config.yaml
num_hidden_layers: 12
hidden_size: 192
n_experts: 256
experts_per_token: 8
d_expert: 32
d_shared_expert: 0
hidden_act: "swiglu"
moe_layers: [0, 1, 2, 3, 4, 5, 6, 7, 8, 9, 10, 11]
router_score: "sigmoid"
normalize_top_k: true
routed_scale: 2.5
balance_loss: 0.000573
balance_bias: true
init_std_router: 0.00743
lr_router: 0.00094
num_attention_heads: 6
num_key_value_heads: 6
head_dim: 32
vocab_size: 8192
norm: "rmsnorm"
norm_place: "out"
norm_eps: 1e-05
positions: "rope"
rope_theta: 4650.0
rope_fraction: 1.0
qk_norm: true
attn_scale: 0.177
tie_word_embeddings: false
parallel_block: false
init: "trunc"
init_std_qkv: 0.0361
init_std_o: 0.00737
init_std_up: 0.0361
init_std_down: 0.00737
optimizer: "muon_variant"
learning_rate: 0.00784
lr_mult_down: 3.0
beta1: 0.93
lr_head: 0.0052
max_grad_norm: 0.5
warmup_steps: 50
schedule: "wsd"
decay_fraction: 0.699
decay_shape: "linear"
final_lr_fraction: 0.02
batch_tokens: 32768
max_seq_len: 256
doc_mask: true
train_tokens: 267600000
max_steps: 8167
dataset: "wikipedia_en"
Below are experts of layer 4 (counted from 0) of a mixture-of-experts language model. Rows are named router (the router's row for the expert) and show model dimensions 0-95. Each number is 200 + 40 x the weight over its row's rms, rounded and kept within 0 to 999.
Before each expert's rows: "comes after" lists some tokens at least twice as common just before its tokens as in all text. This comes from a sample of Wikipedia text that the model never trained on. Tokens count by the router's weight.

# expert 150
comes after: " | ", "\n", "°", "′", ") | ", "-"
router,174,211,256,269,275,227,275,235,136,192,192,235,212,242,237,232,222,273,167,145,152,241,117,190,171,86,216,197,252,186,169,241,157,224,204,218,250,210,196,194,273,226,192,180,158,152,167,210,257,199,163,173,185,251,244,238,194,202,173,156,206,117,215,197,196,205,200,173,270,229,228,215,217,227,237,146,254,199,238,202,213,294,194,227,208,271,205,192,149,239,204,208,196,189,220,315

# expert 114
comes after: "\n\n", "\n", " | \"", "===", "/", "=="
router,176,227,235,222,214,253,251,213,191,198,142,242,172,182,264,201,150,220,228,187,209,194,171,203,209,134,176,199,257,145,188,180,244,282,297,230,174,219,211,220,255,293,192,218,181,187,191,293,225,180,151,222,123,191,195,271,235,136,220,253,287,150,230,196,249,159,178,165,274,202,162,178,237,186,172,135,189,201,184,200,205,191,170,235,209,208,212,189,106,197,233,195,219,239,215,205

# expert 165
comes after: " | ", "| ", "; ", " ", ") | ", " ("
router,238,229,300,247,217,249,231,186,180,199,168,220,238,217,190,202,240,252,209,238,190,198,189,210,190,183,244,235,227,193,186,185,169,222,211,207,181,157,243,273,238,304,186,255,113,124,151,170,207,157,163,151,160,273,285,183,158,185,216,189,194,137,217,179,188,266,220,191,271,151,216,193,261,272,225,234,257,155,280,176,214,190,177,184,279,240,138,251,229,174,259,219,219,226,214,242

# expert 12
comes after: "\n\n", "\n", " | \"", "/", "===", "\" ("
router,215,217,252,199,200,238,257,182,167,187,168,234,177,243,333,196,144,240,181,193,225,191,153,225,170,192,213,235,241,62,216,175,249,273,265,182,188,186,189,269,239,263,218,220,156,241,154,255,252,217,138,192,175,184,199,286,184,205,230,223,311,146,253,215,243,180,190,164,277,218,176,181,181,197,178,186,245,241,186,194,201,186,170,215,238,235,208,206,111,215,225,209,245,207,195,216

# expert 32
comes after: "\n", "-", "\n\n", "2", "|", "- N"
router,157,222,273,190,189,253,274,194,172,214,154,245,247,295,253,169,244,255,182,186,195,269,173,232,216,131,168,201,233,157,209,236,229,209,237,258,204,190,177,187,265,215,231,232,191,158,112,156,206,177,160,255,196,258,255,236,135,192,184,163,224,185,202,169,224,185,234,196,238,256,228,216,197,233,225,177,274,190,226,255,232,301,232,230,229,294,147,258,202,260,220,177,224,200,225,233

# expert 220
comes after: "\n", "-", " (", "|", ": ", "°"
router,211,168,225,209,249,204,258,175,154,224,181,240,238,274,233,222,189,272,212,206,196,255,131,209,206,164,169,235,252,188,134,283,188,224,198,230,182,155,222,173,271,231,199,226,142,200,145,130,243,215,222,190,219,290,232,194,187,205,216,202,169,176,205,182,227,238,169,173,241,221,224,178,229,198,176,170,268,260,219,240,201,245,241,243,258,225,187,136,171,223,229,151,267,183,220,300

# expert 209
comes after: ", ", "1", " in ", " | ", " (", " "
router,197,190,206,150,268,215,193,211,168,188,219,195,183,262,235,229,223,264,181,164,202,217,193,143,174,108,185,279,244,227,210,185,232,246,264,203,171,208,194,209,162,275,240,207,160,132,162,240,256,154,193,208,199,198,217,259,212,187,209,122,174,222,242,194,218,230,223,171,204,168,256,258,195,148,257,181,225,168,218,143,266,240,171,202,175,229,168,222,142,181,187,184,258,267,197,208

# expert 196
comes after: "3", "2", "1", "0", "6", "4"
router,212,248,223,203,208,240,223,207,132,171,244,236,242,193,234,196,190,253,134,193,235,191,265,273,146,202,176,232,212,215,234,224,250,182,263,215,254,165,192,236,168,214,207,224,99,203,113,217,278,181,209,234,173,131,213,262,201,135,232,224,256,188,174,158,224,149,164,182,210,177,215,242,244,237,194,110,261,221,217,198,243,263,196,219,211,201,139,194,215,187,246,175,251,268,258,254

# expert 254
comes after: " S", " N", " O", " I", " s", "S"
router,197,214,207,175,273,190,211,246,123,244,178,262,170,260,242,220,181,206,285,177,238,173,149,222,138,75,188,202,184,189,192,245,264,228,257,284,177,182,203,147,168,255,213,211,128,229,149,166,277,216,169,181,168,185,269,280,145,129,258,248,174,184,216,206,199,162,222,241,193,165,216,159,223,247,175,153,244,195,206,262,262,158,250,230,235,252,193,176,221,160,182,143,233,254,174,261

# expert 131
comes after: " N", " K", " A", " n", " U", "N"
router,174,256,222,166,239,209,248,222,206,211,181,273,197,219,181,227,158,176,163,140,153,222,182,215,121,134,191,220,248,159,193,191,257,198,218,225,140,134,200,205,148,292,173,190,154,173,134,150,298,265,171,201,182,184,253,208,188,153,252,191,209,115,225,172,213,164,243,212,213,168,250,153,169,175,218,213,238,153,203,190,250,125,227,195,263,256,211,202,131,229,168,212,280,253,161,272

# expert 50
comes after: " M", " G", "M", " m", " | M", "m"
router,155,219,185,208,216,194,241,242,20,159,159,184,203,225,241,143,200,236,189,267,177,220,169,208,151,144,191,234,259,184,240,173,255,229,253,307,208,189,181,201,228,283,236,193,206,163,148,205,248,219,214,195,146,267,207,244,183,162,245,227,217,203,200,228,247,227,232,242,210,220,203,207,272,216,229,120,210,183,270,170,190,175,248,197,253,209,140,160,178,153,243,158,179,215,227,219

# expert 82
comes after: " W", " E", " R", "W", "E", " | W"
router,260,175,225,153,199,188,225,185,161,238,199,266,180,231,237,206,180,250,253,216,137,228,181,213,206,142,184,200,232,187,228,221,164,191,238,254,205,233,243,205,232,257,213,240,155,156,140,195,276,146,130,182,156,224,224,158,205,163,225,199,249,217,174,238,193,212,190,250,194,159,188,215,230,231,215,230,293,259,220,204,217,182,163,243,215,226,159,187,127,235,160,205,232,241,144,294

# expert 169
comes after: " | ", " ", " (", "–", "; ", ", "
router,219,217,231,242,215,243,209,204,127,158,127,267,173,249,180,221,187,188,230,139,228,241,139,212,145,172,183,242,257,210,192,210,273,220,197,260,190,159,201,251,168,336,180,223,189,161,145,199,232,259,181,208,165,220,222,231,204,165,233,243,197,153,223,186,192,231,192,149,189,139,250,172,228,195,209,210,253,195,223,275,224,209,200,268,210,211,220,235,172,260,223,129,188,201,214,247

# expert 113
comes after: "\n", " al", " Al", "=", " San", " de"
router,211,298,197,294,264,197,270,264,139,201,183,238,215,230,212,169,269,228,224,188,177,250,208,199,135,187,203,222,287,205,234,187,248,226,227,219,192,122,257,233,184,236,225,202,174,226,145,232,243,194,189,219,158,217,229,235,194,172,262,216,277,156,225,242,274,226,214,203,247,185,200,200,207,196,249,137,271,226,134,154,253,189,216,239,236,233,231,229,212,109,173,165,272,258,200,223

# expert 248
comes after: ".", "\n\n", "\n", ",", ", and", "s."
router,189,228,236,192,250,311,244,259,197,218,149,212,201,214,212,210,146,196,197,113,234,255,238,169,215,141,195,226,255,132,196,245,207,164,310,217,171,150,257,182,217,200,206,253,152,191,155,229,239,186,112,239,164,157,216,237,199,247,231,229,265,240,226,182,174,168,185,220,198,193,227,154,205,156,207,231,231,252,324,243,238,154,210,258,212,245,159,213,161,203,181,153,227,288,173,281

# expert 52
comes after: "\n", "4", "3", "7", "5", "- Education"
router,169,234,183,197,163,241,230,292,135,183,249,189,166,216,192,202,230,236,144,225,159,189,213,166,156,147,176,232,244,201,275,228,194,252,233,221,211,181,213,212,242,188,219,253,185,226,163,188,273,142,111,243,121,106,306,210,185,160,208,149,227,151,262,187,187,203,175,154,236,245,193,181,196,190,248,181,185,246,246,213,225,210,200,244,221,189,162,271,215,177,191,143,278,202,190,219

# expert 98
comes after: "\n\n", "-", "\n", " |", "|", ":"
router,249,216,280,201,230,180,251,179,178,237,176,218,201,243,255,235,208,237,205,225,248,214,198,150,179,167,165,228,220,128,190,154,184,259,247,279,170,134,189,247,196,237,215,202,179,228,157,228,283,218,197,212,219,199,238,202,227,186,202,250,175,182,221,202,199,212,201,213,156,118,222,234,232,182,222,207,226,249,201,164,240,211,191,248,243,280,193,266,217,202,183,222,289,195,212,281

# expert 127
comes after: " P", " p", "p", "P", " | P", " Ch"
router,228,243,276,232,246,197,213,263,156,181,231,252,179,300,179,251,210,290,114,235,208,205,243,220,139,118,137,208,182,133,176,219,199,198,264,206,222,185,240,213,235,312,261,227,201,152,179,192,224,218,130,201,138,183,200,243,149,185,169,202,196,185,226,132,126,207,290,173,185,217,218,187,230,216,238,236,183,232,183,172,226,169,194,267,282,206,206,230,195,221,208,219,267,210,196,261

# expert 237
comes after: " |", "\n", ")", " |  |", " |  |  |", "% |"
router,150,265,226,219,181,201,165,180,155,148,136,233,205,258,296,242,232,173,208,154,246,250,110,156,195,229,195,255,243,150,224,194,202,217,173,271,211,165,190,228,238,221,236,188,198,225,164,156,205,217,112,228,162,240,232,177,220,163,248,136,223,181,230,240,166,176,206,197,150,149,273,184,231,266,208,201,210,184,190,236,302,224,231,227,323,229,152,167,199,183,253,196,242,270,146,323

# expert 63
comes after: ".", "==", " =", " ==", "===", " ==="
router,164,170,202,195,157,188,144,206,191,191,189,212,262,231,214,207,136,299,189,222,217,187,241,160,185,183,140,221,269,173,213,183,189,249,187,251,151,280,287,153,194,264,218,197,159,259,171,222,228,168,194,186,188,189,262,252,185,216,173,243,184,194,196,192,196,267,231,182,254,145,234,238,215,268,262,146,212,159,229,181,215,232,189,237,263,195,149,191,168,114,139,192,238,296,183,188

# expert 66
comes after: "or", "at", "ar", "it", "t", "et"
router,216,256,216,220,224,242,200,247,191,172,213,222,256,211,200,177,205,162,191,146,216,206,146,139,173,199,165,205,218,165,259,193,244,250,219,229,157,171,252,175,287,268,266,259,225,116,120,238,273,199,206,211,231,198,253,201,164,180,278,213,237,182,292,218,139,148,297,180,189,189,221,202,212,212,198,186,281,125,187,162,246,259,236,189,244,265,196,167,237,216,174,220,242,187,155,256

# expert 255
comes after: "1", ",", ".", "0", "3", "4"
router,225,192,203,250,281,209,257,185,89,179,193,215,227,236,193,208,223,241,195,214,217,187,161,222,183,133,136,198,297,179,252,231,174,184,242,196,228,219,210,195,190,217,205,179,214,143,150,243,249,194,152,206,129,195,260,273,207,123,197,182,167,161,194,232,292,188,227,147,156,172,271,215,180,175,258,158,218,212,202,217,176,272,253,231,263,169,119,200,189,193,209,235,236,234,223,252

# expert 139
comes after: " |", "\n", "|", "\n\n", ";", " |  |"
router,225,260,187,181,215,233,221,190,113,225,210,212,218,234,254,164,166,268,198,192,134,198,211,201,133,117,197,246,200,163,193,224,190,201,229,249,197,171,260,248,284,212,232,235,149,186,191,170,211,228,197,229,205,213,219,202,192,193,224,176,215,229,210,229,241,243,192,256,258,177,156,255,238,201,176,247,233,264,242,186,215,251,186,331,248,150,221,223,174,207,194,171,346,261,173,319

# expert 55
comes after: ")", " in ", ", ", " |", " (", " |  |"
router,194,199,241,188,166,114,203,199,151,144,136,230,213,259,247,236,203,214,174,139,247,215,163,138,222,186,215,243,280,179,243,173,186,269,208,289,239,201,187,185,196,215,193,191,206,182,185,191,202,144,155,258,170,240,222,249,226,160,182,161,226,191,205,206,173,143,201,135,158,158,237,200,187,189,208,212,214,189,201,162,299,221,218,213,199,294,129,195,117,229,171,204,286,260,127,289

# expert 125
comes after: "\n", " | MF", ") |", " | FW", "| Party", "R"
router,240,312,171,194,293,224,218,220,146,190,156,201,185,233,259,208,251,215,209,178,155,187,195,200,116,137,211,259,218,106,257,183,234,208,295,208,221,261,196,209,234,257,177,227,211,195,154,159,257,201,184,179,172,226,206,241,198,157,211,189,264,143,240,221,181,198,210,235,245,199,213,200,209,226,216,206,252,206,163,138,270,138,155,228,228,175,215,251,176,212,168,194,274,262,206,240

# expert 70
comes after: " |", "-", " by", "|", ",", ":"
router,220,218,204,261,186,267,259,156,169,176,186,206,202,245,237,150,257,232,262,177,166,213,176,171,161,163,148,268,244,223,219,198,258,193,230,199,217,220,228,238,162,251,250,221,104,163,130,262,241,183,192,163,165,211,285,222,192,175,236,215,243,182,260,246,207,179,228,236,183,182,202,207,228,179,283,149,214,214,187,123,300,131,229,256,238,205,188,245,144,219,179,187,273,247,208,226

# expert 197
comes after: " R", "l", " L", "r", " l", " r"
router,214,245,218,189,209,188,208,260,131,170,176,201,300,212,275,114,172,208,183,240,197,215,131,206,137,188,190,194,281,170,197,208,286,173,244,218,261,216,228,241,241,314,245,226,208,164,146,181,225,144,172,184,202,221,230,190,195,211,217,135,193,236,235,170,164,225,177,207,221,222,180,161,229,227,282,182,260,295,206,168,269,247,205,255,265,182,184,178,199,170,176,130,235,282,193,215

# expert 180
comes after: ",", ".", "\n\n", "-", " |", " of"
router,211,173,255,247,250,251,229,184,144,199,155,217,243,214,256,244,191,236,222,172,212,198,177,154,200,213,131,257,248,145,262,168,225,228,295,227,166,187,202,255,260,203,322,197,126,199,157,177,240,205,181,173,196,147,299,254,168,153,224,263,215,133,205,190,211,148,221,162,198,206,196,170,203,157,202,221,234,241,267,181,231,200,224,252,206,252,208,234,141,195,190,187,274,181,168,292

# expert 86
comes after: " L", " R", " J", "1", " l", " | L"
router,158,189,197,141,226,184,220,240,166,208,211,225,232,174,243,112,206,278,249,212,188,205,120,233,165,166,233,222,252,198,170,198,271,191,211,206,221,187,170,217,205,275,257,233,146,207,133,216,242,101,196,185,114,186,268,198,210,233,211,160,194,248,209,219,194,201,259,244,224,187,196,257,201,207,265,115,302,262,253,194,313,184,170,223,225,189,172,189,184,172,155,201,250,287,235,216

# expert 232
comes after: "\n", ")", ";", "- Occup", "ia", "a"
router,179,262,175,247,182,239,249,229,159,191,167,235,239,248,221,172,270,210,174,144,217,235,138,145,193,205,145,195,248,165,234,243,243,245,262,289,266,195,240,135,225,208,233,226,194,181,159,186,206,194,113,197,167,265,251,211,156,177,272,197,216,147,144,204,203,118,224,202,229,229,233,169,222,199,203,179,229,231,175,227,243,256,211,198,206,274,164,177,142,228,141,214,225,274,166,202

# expert 45
comes after: " (", "-", " \"", " un", "/", "\n\n"
router,258,189,287,242,279,201,193,202,189,255,231,267,220,141,204,183,169,227,206,210,222,197,235,163,213,164,143,202,249,160,216,269,236,238,247,227,188,165,234,228,253,231,254,215,80,186,203,199,295,209,142,147,171,170,252,249,192,181,238,229,190,221,160,203,208,169,223,245,220,228,265,98,237,155,209,242,217,268,236,213,293,218,190,258,219,276,206,265,208,192,213,199,286,253,238,242

# expert 130
comes after: " |", " |  |", ")", " |  |  |", ") |", "% |"
router,196,194,157,178,194,249,157,190,162,198,150,221,177,235,218,199,201,260,229,177,212,250,204,177,159,184,183,194,286,183,290,228,218,173,202,190,198,147,207,246,255,249,230,171,179,208,150,175,249,164,196,220,211,205,218,209,210,146,227,255,210,162,230,283,199,270,162,251,170,224,173,155,181,213,269,184,222,212,204,225,284,183,234,209,315,164,176,193,154,150,272,145,250,236,203,327

# expert 62
comes after: "\n\n", "\n", "==", "===", ".", "===="
router,190,244,220,182,230,256,269,207,160,195,171,238,189,186,260,190,131,255,217,168,212,193,122,255,185,89,194,203,223,95,216,230,210,220,224,231,133,161,230,247,219,288,249,213,153,184,173,252,244,219,188,232,103,219,205,263,185,187,156,219,252,232,174,241,195,199,202,223,245,202,191,197,266,251,137,194,219,208,241,203,214,222,220,293,231,187,210,222,164,219,211,132,203,240,164,276

# expert 38
comes after: ", ", " | ", "| ", " ", " in ", " ("
router,223,260,205,194,272,228,220,174,119,144,166,234,200,192,284,237,246,273,180,230,201,201,226,171,187,194,138,251,260,127,221,183,257,210,249,176,166,226,213,177,189,249,264,296,167,147,150,189,223,294,195,202,180,200,216,202,200,184,255,179,231,225,218,257,171,200,237,151,252,212,200,120,236,226,196,207,250,213,239,143,235,194,194,245,287,148,157,227,166,162,263,196,212,238,249,256

# expert 34
comes after: " W", " | ", " w", "W", " | W", "3"
router,242,176,224,208,230,198,235,156,158,211,185,217,208,205,232,218,268,261,172,237,139,287,256,165,148,136,153,215,249,165,199,191,219,201,279,211,217,181,179,221,203,201,216,297,122,173,175,186,258,205,145,206,181,205,215,159,274,158,273,242,239,235,184,273,200,168,151,202,193,196,229,181,215,238,192,190,314,197,231,168,181,211,198,247,210,213,171,197,138,224,183,188,208,239,189,344

# expert 226
comes after: " T", " G", " t", " g", "T", " K"
router,257,272,249,245,196,215,258,224,122,203,230,275,230,244,264,154,189,227,137,228,239,220,235,145,166,127,138,205,199,102,208,174,241,280,200,190,188,140,200,249,220,262,223,256,159,208,143,221,248,245,163,187,189,162,237,159,206,163,257,268,262,223,205,214,197,195,166,205,201,204,209,120,230,184,215,177,307,201,296,203,245,160,256,191,226,231,200,212,148,172,201,190,210,223,256,223

# expert 44
comes after: "2", "1", "–", " | ", "0", ":"
router,151,155,278,217,225,227,250,184,159,210,169,289,230,236,299,227,169,228,171,176,232,221,224,270,163,116,252,206,252,186,190,255,263,257,251,222,192,177,253,230,206,231,252,278,153,202,195,251,214,206,181,163,145,170,187,232,158,138,232,207,191,191,245,171,207,187,247,237,240,241,232,175,187,250,156,245,281,197,215,171,231,205,178,265,207,207,197,195,147,168,186,212,238,207,181,229

# expert 26
comes after: "0", "5", "4", "3", "6", "1"
router,256,177,216,236,267,194,269,206,132,173,239,263,228,214,182,169,217,286,98,204,220,181,175,217,196,135,88,220,190,133,201,261,213,215,200,225,193,228,241,202,236,283,231,219,189,98,181,220,235,172,167,231,129,235,255,217,223,181,231,243,201,202,242,197,180,198,205,223,244,220,273,223,196,167,196,198,213,237,212,223,261,188,211,230,270,197,200,206,152,220,167,197,252,189,198,250

# expert 80
comes after: " d", " D", " m", " t", " sh", "D"
router,174,199,230,262,197,201,221,256,130,205,202,313,209,171,252,176,193,279,179,293,185,226,173,172,199,190,142,194,218,132,198,215,265,218,225,220,188,242,302,276,193,223,223,195,150,234,133,217,249,173,189,172,159,203,234,203,174,129,260,215,189,170,203,188,170,209,188,161,238,207,217,164,226,174,215,233,234,258,321,200,268,183,252,255,190,181,184,234,152,224,298,179,237,179,207,199

# expert 153
comes after: " |", "\n", " | ", "|", " |  |", "\n\n"
router,202,231,197,204,212,237,190,168,75,212,224,195,237,258,211,187,177,295,197,215,214,255,188,243,118,154,188,195,218,163,189,238,208,179,217,208,209,185,243,248,316,222,178,225,106,161,203,174,227,183,221,248,183,197,200,182,186,164,204,224,205,210,239,227,233,238,232,239,237,209,196,223,289,222,233,236,211,230,239,190,200,234,207,265,275,162,232,225,193,171,187,155,280,278,226,327

# expert 81
comes after: ", ", " | ", " ", " (", " in ", "| "
router,209,262,231,209,281,186,237,206,116,167,181,171,224,244,247,204,167,272,194,202,197,208,134,223,171,138,169,239,250,182,234,248,235,260,270,222,171,196,286,208,196,252,229,241,133,176,150,226,272,210,114,204,121,230,190,196,197,209,252,205,200,190,210,207,182,207,211,157,220,232,224,217,215,177,231,173,249,122,151,191,265,226,191,226,223,257,165,256,175,148,208,197,288,264,176,266

# expert 183
comes after: "0", " | ", "3", "1", "5", "4"
router,272,251,281,205,225,234,239,183,140,197,181,233,211,162,196,195,201,240,178,205,196,195,141,190,192,129,178,248,209,89,152,190,202,229,223,226,216,259,239,220,208,275,261,263,170,165,179,201,221,185,217,238,159,200,251,216,186,198,237,212,234,206,275,209,160,224,215,206,204,148,262,189,155,181,279,178,253,167,200,138,218,211,193,170,226,218,220,207,144,152,257,185,232,230,206,199

# expert 117
comes after: "0", " | ", " |", "o", "; ", "a"
router,245,199,263,225,224,273,236,211,175,154,213,269,205,235,204,232,191,208,213,189,150,206,225,207,160,157,222,256,184,166,252,217,257,209,196,276,222,188,219,285,256,258,283,208,87,167,140,203,257,183,238,234,152,157,276,200,181,190,210,167,300,163,292,187,191,212,229,207,214,163,196,181,177,224,252,206,244,190,212,178,234,121,174,156,300,197,167,200,150,241,205,202,208,208,184,241

# expert 219
comes after: "\n\n", "\n", "==", "===", "|---|---|---|---", "==B"
router,163,251,198,214,215,295,251,254,125,186,168,248,216,201,238,149,199,208,192,180,225,245,173,234,159,105,173,205,267,144,155,212,184,185,274,262,104,149,218,218,198,225,234,235,164,233,144,193,208,199,139,258,174,234,207,230,176,209,187,227,189,242,209,230,189,228,243,214,250,215,189,232,221,196,197,186,267,239,217,194,210,221,290,300,225,228,205,281,173,251,273,170,224,225,153,265

# expert 224
comes after: " C", "c", " c", "C", "oc", "ac"
router,203,157,233,241,193,237,226,230,99,135,188,222,185,173,242,257,161,195,244,171,178,211,214,231,172,100,150,254,191,160,200,189,200,194,217,214,248,205,175,235,227,262,234,160,185,190,124,197,244,207,200,151,166,219,240,224,119,180,280,264,235,141,204,207,131,213,223,256,161,200,269,198,200,163,253,184,185,176,215,145,191,260,209,223,260,232,178,193,139,229,208,203,165,227,197,266

# expert 170
comes after: ")", " |", "}", ".", "]", " ="
router,160,155,201,156,218,166,159,148,154,133,199,218,274,171,330,245,233,241,181,175,198,197,104,134,192,136,108,211,228,184,176,261,179,206,265,251,170,254,223,177,267,210,226,213,144,169,125,209,228,239,173,242,171,160,207,301,164,143,254,160,207,162,219,206,201,219,149,207,299,206,229,223,154,174,227,191,253,203,221,162,235,205,203,199,224,218,200,255,178,123,203,125,226,214,170,234

# expert 101
comes after: " K", " G", " T", " | K", "K", " Ch"
router,214,249,206,243,232,174,250,215,108,195,187,278,192,191,243,216,220,291,194,185,197,180,160,191,190,171,174,223,236,154,224,192,251,232,218,261,216,262,213,183,193,299,253,272,165,151,153,215,282,282,198,185,160,172,244,158,223,132,229,195,221,152,233,184,228,250,242,185,187,156,212,169,267,193,244,171,225,226,307,181,248,116,232,213,256,204,186,193,200,151,174,178,253,248,226,236

# expert 22
comes after: " | ", "–", " ", ", ", "| ", "."
router,219,223,243,196,210,273,239,182,153,197,134,256,241,197,225,220,247,255,212,194,195,211,217,175,174,119,229,267,292,161,193,289,276,211,298,231,190,238,184,243,220,246,226,222,182,186,204,171,222,224,201,174,164,190,252,301,203,193,210,214,228,192,211,256,223,180,228,192,232,193,160,140,236,264,188,210,261,184,147,213,262,217,220,266,226,163,204,269,196,143,240,184,275,215,186,243

# expert 109
comes after: ".", "==", "===", " ==", " ===", " |"
router,203,221,192,233,198,223,172,191,166,152,206,215,222,170,224,182,182,284,165,220,180,234,250,129,177,181,221,218,274,188,221,151,226,238,243,269,143,271,254,158,239,233,274,284,188,212,202,197,238,196,167,244,137,192,208,200,226,199,232,211,229,227,176,142,101,224,212,195,236,204,224,197,187,240,190,148,242,148,200,215,252,170,166,209,306,220,149,256,139,126,217,164,201,290,257,178

# expert 163
comes after: " A", " I", " N", "A", " S", " | A"
router,211,214,175,171,269,194,239,212,136,210,180,253,222,264,219,214,168,224,220,178,235,198,136,183,166,94,205,234,233,190,247,181,224,207,251,220,186,206,151,185,219,267,243,229,204,188,157,212,322,223,184,204,158,207,276,214,183,131,271,250,232,162,221,227,191,240,245,275,176,122,224,146,172,218,216,173,275,212,226,235,215,139,304,197,229,210,217,172,202,208,157,172,223,295,209,287

# expert 135
comes after: "1", "2", "8", ",", "7", "6"
router,215,171,218,292,272,253,235,182,140,118,169,221,261,291,182,170,169,214,222,168,197,217,159,199,118,115,122,214,184,177,226,207,200,269,234,199,199,193,279,239,237,259,224,249,177,177,184,178,218,160,135,172,166,156,189,190,198,143,192,148,263,221,212,157,136,178,235,218,162,230,249,219,232,240,209,167,256,178,249,210,188,230,182,184,216,213,179,225,121,179,235,157,218,214,165,230

# expert 92
comes after: "\n", "|", "-", " of", ":", " in"
router,210,186,226,331,243,190,234,229,182,221,139,219,220,256,250,232,192,258,186,221,170,194,159,163,209,208,130,220,213,174,220,215,149,237,318,212,172,252,179,258,251,219,213,221,151,177,139,202,257,170,194,217,151,206,229,266,217,190,197,199,180,128,234,180,226,193,190,202,179,148,215,155,204,170,253,195,203,226,259,158,269,213,254,200,215,251,193,191,193,225,210,187,224,181,181,291

# expert 243
comes after: " in the", " of the", " the", " The", " on the", " to the"
router,198,170,233,308,273,181,237,164,174,144,176,238,259,202,241,188,211,199,215,178,209,197,173,211,131,147,167,231,230,229,215,171,237,220,296,193,204,267,179,224,183,265,186,252,143,150,171,250,241,143,168,264,147,214,196,247,137,172,270,184,227,207,232,212,209,165,171,175,241,210,243,226,138,248,236,198,213,205,291,235,218,258,285,244,244,248,237,224,174,149,169,177,223,234,186,234

# expert 51
comes after: " B", " F", " b", " H", "b", "B"
router,267,263,204,186,240,187,268,221,168,218,191,191,269,184,254,174,254,186,216,218,165,244,146,195,134,135,230,215,244,153,207,211,232,194,291,233,254,173,191,266,262,293,215,211,160,119,168,195,241,221,99,182,153,210,286,198,203,191,196,162,203,203,257,191,231,203,209,260,218,245,226,165,232,191,238,150,285,156,318,210,232,181,197,210,227,206,172,178,193,207,167,213,193,236,141,202

# expert 47
comes after: "\n", ".", "=", " by", " at", ") |"
router,240,231,198,264,281,208,179,181,169,218,177,212,162,246,281,186,180,250,235,191,256,221,159,141,178,70,188,195,283,125,242,192,158,283,218,236,189,198,246,205,238,222,274,206,205,245,116,203,235,143,191,163,145,206,195,195,205,174,260,178,245,196,243,170,161,202,196,175,202,213,240,229,211,219,235,194,272,153,193,218,211,229,193,225,272,194,174,247,160,107,202,185,302,213,211,232

# expert 23
comes after: " L", " M", " Mar", " l", "L", " | L"
router,195,198,232,181,215,213,191,219,169,194,208,267,202,181,308,80,209,239,214,291,199,205,216,210,204,183,238,238,242,207,179,245,309,210,264,227,231,194,193,191,247,220,255,196,141,176,162,229,238,140,216,168,170,173,230,211,214,182,226,172,204,207,216,201,241,212,224,194,229,215,185,190,256,237,263,155,272,218,246,205,241,255,314,210,227,189,86,193,167,148,217,200,233,256,226,214

# expert 123
comes after: "1", "2", "–", "8", "7", "86"
router,188,198,229,208,244,181,239,162,152,176,207,208,230,208,242,187,197,241,162,214,227,233,195,237,138,106,203,243,276,200,208,241,230,284,262,214,213,206,254,234,233,226,258,204,131,174,167,231,254,172,129,169,126,191,189,263,174,134,205,211,248,222,236,237,152,143,285,201,217,229,281,165,196,200,211,161,293,247,257,175,185,215,170,216,176,199,126,209,151,182,188,222,282,175,181,223